Experts of a small language model.
Size: 13 layers, width 256, vocabulary 32000, 95.9M parameters.
Experts: 48 experts in each of 13 layers, 160 SwiGLU neurons an expert, a sigmoid router.
Training: a variant of Adam for the experts, 8577 steps.
Below are experts of layer 4 (counted from 0) of a mixture-of-experts language model. Rows are named gate (a neuron's input weights, with its number), up (a neuron's input weights, with its number) and show model dimensions 0-255. Each number is 128 + 24 x the weight over its row's rms, rounded and kept within 0 to 255. Numbers have three digits each.
Before each expert's rows: "gets" lists some tokens that make up at least twice as much of what it gets as of all text. This comes from a sample of Wikipedia text that the model never trained on. Tokens count by the router's weight.

# expert 13
gets: "\n", "==", " =", "===", " ==", " in"
gate0:151114115110124178082094090138100111140145114185161103091128126202133112093143141133095155119094116132103072150144132134154122091098086111124156148113117136113133140171137146156101141126173097119124128120106101150126147193087132111117089116112141112126125099156147128127116114118146137142151133146122145153133139158076108108193131124124156115100084145126115123099133114127141141130077129143163130136139153168150123125131136118168103158144120108152129092106148126145138136112118123141114117105142146136140098125107113143106136094153163104086114172139116087123102169126179182114127130119144119123132159061136075118142138128156150114129100131110139056115093160128111122110074129139114124121153147143126143145134150098133158133125132160138109146163154145133152112103164091
up0:112114123136141093107166142097137170144131129147127108172127109111138112144131148126142138094154113096133218114130122143098131115135180140123113156105135124101140120080126136108123158143138141121153126142112159103104121081102118151122163105118114108096153154133130125163159143118152108093104130094106113149115122123154130130118123118120102106122161120118138114189111119142126106128130129135140094141148131114141119150103092125178095103073103095126100097133096114121144117143148154136133154115117111122119139130142154137122127149172108103123157123080094136116120129099117100137119121101100110144141141159065181069140112122119107124123161143148125114136179114134124173084188098105143184167162089098142081122147079150120122144136143090128163090085099133101087150106130158

# expert 19
gets: "\n", ")", " (", ";", ":", " •"
gate0:122139140149157156087165137165150127103116171144137157130124090117141137137123148152148134128108142113154141121152110173070108137126145151105152128110111110118116107142163131130125125130150141141103106107126147134058158086184100142122127171130155127126134132117161094136125144099108120129124085152127112128111080167149087102139130088107139138161111118158106135121116157140104132151095119145136119156119123131127123121113147060121099187132137105110053117149104096123112158174150093102107131141090113146153170102135126103122122086147135130109125153133136060161112129132165118157115127122132132125152113132186115170138126159147131118084115090127118107135147104136136160107096114130099181169077154183108102131168125120147156150136114138160118141106141147092124115117132153
up0:149060151155192146107130119131113103106102095102137099134136138145108118121130128148168119156108156125145099121148127157110118120114117083094135138140145098123150144158157138118113147134173172172131132144082129134119130090166098144073147133122151135123125136124125157134134170114084104123128122137099099125068112187101132123119107131128153131130111101111128158128097197132141105113134104138150131145120111117162119104142137125087128144082146118137114144161078086137124123138121104124165140115095143158042101118116117121107100121126139196126148071127126143115118119156134118153161148146134130115129131122147125165163123099118118144156130118135133126136102088127107178161121089153082082135096126177129126141099119126156132148147154126164118142121153127126134144124181162

# expert 24
gets: " (", "\n", "\"", "(", ";", " (18"
gate0:133137106076129130087112129106098121151118104132125119141107121145154119132108139121158126129134147142137134217097166163113118126125116147107175129103144143117158156185130142147098118132120128127123125110121130112119135124144116114093145112105154131129115136091111134098122171120088104143100100134169155182169092127110152134126093116161118189142165096099140150166122102125105147166117123092153137142147166144146160111121148100071171154141110141128084153150113187170147096129079176131122104130133101122123136114132161130113106101073141086145127127089105144136108131133147107116125125149143144121132139125136125111111121136184086156167119082124080087120082137120143121127127145102136158158148099145137086128144121159094106138101122128128123131137099119111141130130076170
up0:123058139112139138143133143141123122102163122136128132120150172132144156172149123086133100186149122130171120153143129111115121146138106145123135142156136141181134103095156100110148158153115144094117174117122136148155132117165127103142073149119106144147077142167128110131110131154127141084097083075123121109112155149140111161144133126137131130120112130138102109138134159150121143161160102112181112126082171118121104150110148148155140105109085113130116118121176091104139165123195103109108154141150128162096130122139108153172143108160137181134143078115149144128128131154128131112110176127105154086117094117129202120133134127092131122170135138125107158128123148078136108145115094142135110126170141111142141132090146137167139130128154125082128154112138129167158131123106150

# expert 12
gets: " of", ":", " to", " de", " about", " among"
gate0:107130129053132214128146127130144121130118101134126089122115137186117127117159150097128125171138093119093122129142137178161130118131140113096136143118100109126124163166128152186129137189085079145111151099100107130115108126113130122114110141107122119133132147138060119148141148129121177139129152131142153142138123109112127173123174145155151148173197119115067136117113156047136113165092068160163131120139131132106107136141167135123108129176157118108139120136133121118099150130147119128109096153136132119145142123116128093089129102112145117120130124166157138146121130159156133114096130164141110112136135108148124151145108124145161138110107130127115147114106117133109140107126118113108110115124156099111151139120097096187086124120122177132106112146170146132102126133148113
up0:144127142139121143143091109150061076171131130150113129104135133155087116103146128121132102125114117148160105103113111164146107111151137117128122121130115159127114127155117169126170137129099111111133144080104118170115150146117120089111088135119174144125111139112113136129083131118143169112110107096149109148142146090105127141115094138154112086052169167140169140145109125118133132128149107144127109115152123130095101110157162126176153147220103112137130085155136135130140147127140112124145122126125127161133150153121182108118095116152134132107138137126138126161143121129112100132107138141151122112173110173113122132072136118124167119174149174083121130082170136131177145122111126132118122128119139134148138172135131082145168128133186109124153166144125132153171082130139106

# expert 8
gets: " a", " an", " his", " A", " her", " one"
gate0:117152097121160154091146112123111095099118181105134131112125095105145077086098128151153116116154112149158149137101141126078136151146107131100139153114115127150141145150160121130160132128131099104162110126105155084104136161116158104110144097121141077092113130109102136095131134113124106111126144125121132131109125133122115151089114145138148181149144116118139094121104126125109164128124109153089131157110164123097137091064115071131121124161133168125164125169091158123132127114131164162117116156082111168121126135085114194105134125137136155147144119078092121135138142087134132134110126141113112140199128141129141138134134170131127126114158126172130128137129160152080122151147150126124168127149152130172109144156141101115111090129134103131112117126113076116130202168079150
up0:153118115118136109119098128156137169127121133129134123106160117181093144163160142127100140103112139109133124150130167133136133112097105118153131122120097148140154089139110134126094066165130059122101131133169100112108111138157116124157090144145121167142132150151162113121123112135132090155113136090129074133165097119142160107154117141118114072100098126117127129121160155141109131127141118137154073092127128116146153160169132152157137156116121113120097115120145066148140171143146131137108146133155110096153140160175131089127135138129117157136158105171156132107141107144137131124129152104115146119077095139117124125082128126122112145152103098067127155157171120117204120116111123136146117177118097112092152089123113131140130118154129157174136127154141147120092099082176105

# expert 40
gets: "\n", "de", " 2014.", " 2024.", " 2013.", " General"
gate0:109119114107163118164077144076111153158103130139124141123082126118160148123115153150163120170166115155158115142118139150093177068110128133112207145127086142120145159135191121165134114140139088154121142137112123116137137167107127119089117143077132089147134130128152098135144131048126119105132146148115107140139122126099103143122200144125133136129142109110117154138112147107075116208110077115127107136147133133133140114122162081103135131153101097130148153137129128162143156134135131138138105106137109176124142156097161128152122097130141114075135142184131073121119122101126130116122121139130115127133146094114098152113130168102143132128125118128135078137087143101153127138160160148130138157154104132141120138118126130123139140190142131132115111131137140132147139094140127
up0:113144114092130119108087137133086132160117122141129088090162112137128132131134098132087134156108135146153133152164130110143130147146118156123147122117081130113139107131137128110167151169172134124105112098179116155135119098055130135104118122126132160121116089109109127134127120092147092139147121137149119084146107170096129124084068126118081122130137137176087124121136123128128144088121160140141103102118099139126154170162130117135156129099129125150121125109113107108146124147160118145162164134117122099176148131140058103106096121151124190112158129172135133145126149113112131137127136132139108158140118109141166142103146134115153145087121146113136128128109131131131132127090141143133118123071169159119167089135190117160102104173142079154137148161188112132128077139079145

# expert 42
gets: "ing", "ed", "\n", "d", " and", ":"
gate0:148150120101102112088109148131117137112160138141117142155165096149128109131120140074135121116134132124107130138110142108129119152140114123142149120188150122130158151097235120173123121128132128144149133155126144052128120111118124123078114131131169168109113156133106108129113129158156176101141156078104127117124132152119135151145147117109082137121164106132118148116125113119107180134173139113133116121134109149136141124094129102145128109143114106171144122131094152145118136105110145147102088150164121113122144141116135117084154106088152131071135135109147131124134143153159128153129131157097115092156120112143129144124127121186076127105082102155139134158110151142090129199095174099147196117147112111139149149131118088141064139110131125123119123138091139126134118127098122
up0:140109113143100120123142128132138131142113145098165134140124123121141140098106081139141142110132163156124126110124115089128143129115149088125139142135133118090114104103123115141157134123165150132120160115112142131127116138139147136103143117189149112131100123122183119134129093101105125133126098121123102137128141183118166145113070141121139103114142137072113156170107170133099104120110125104140125086070142134124153122122136110120129141088116122136101122158105186109158149130164137153158129132130101100047146157148141139109144144123152135167133166156145122083157139151126162064189101104105119071120127123091124108103138139113156130114187181139122121082102083103140134123124139111120131124116113124110128092107149136143142156100126133174105208131165123126121157082099135

# expert 0
gets: ":", " his", " their", " its", "==", " her"
gate0:131124117118115141120158127137114122154140166195098141122081110115116125079124120105164149141133095116139137128153140131130139137121122103144221123099095155139131161118147152181148088204136094099139128140150147087083158139067107168126102124156118139142154125112114119131174112112130143151113131136137095139150106151135117093124109138125148149139123088146102143135122134124124143179073138122173160181114117152126139144135143120144153134140115115173131155132132127109138102129126159136136142131130134115135144134119125102100130098151109095112130132132142130140124131107124127135140126122110100124133143087153099127125174138087084152118151127127102119108048064125145124128090120160127134135127105117128053131116117152145151130083138148139093149126154121062146096090142106
up0:177132131130083109120109120116143155191128181161095171136071101112133145042143125100116131115106127110122131142135125108136136143141098126161155096129092163117130158087140129184152113134137108103116127144130162103160164182106136138139085101138092129140135123092072093149135097115158155173100130146132095119158116124157122110109098116124147129105133121132130129120127152149147145154130174124172168165111096165121149111148128121140099111145110121151111136108160092114144089125121152115132154136154129104102124123125112093095091109146107106105100114112156158120120141122126150136138137128114121139127177127119093142119129137110091136068093135132143141144079126147156111112130121150118113161117109140159073116128127150118144120109098106185109118112155101134143096110156075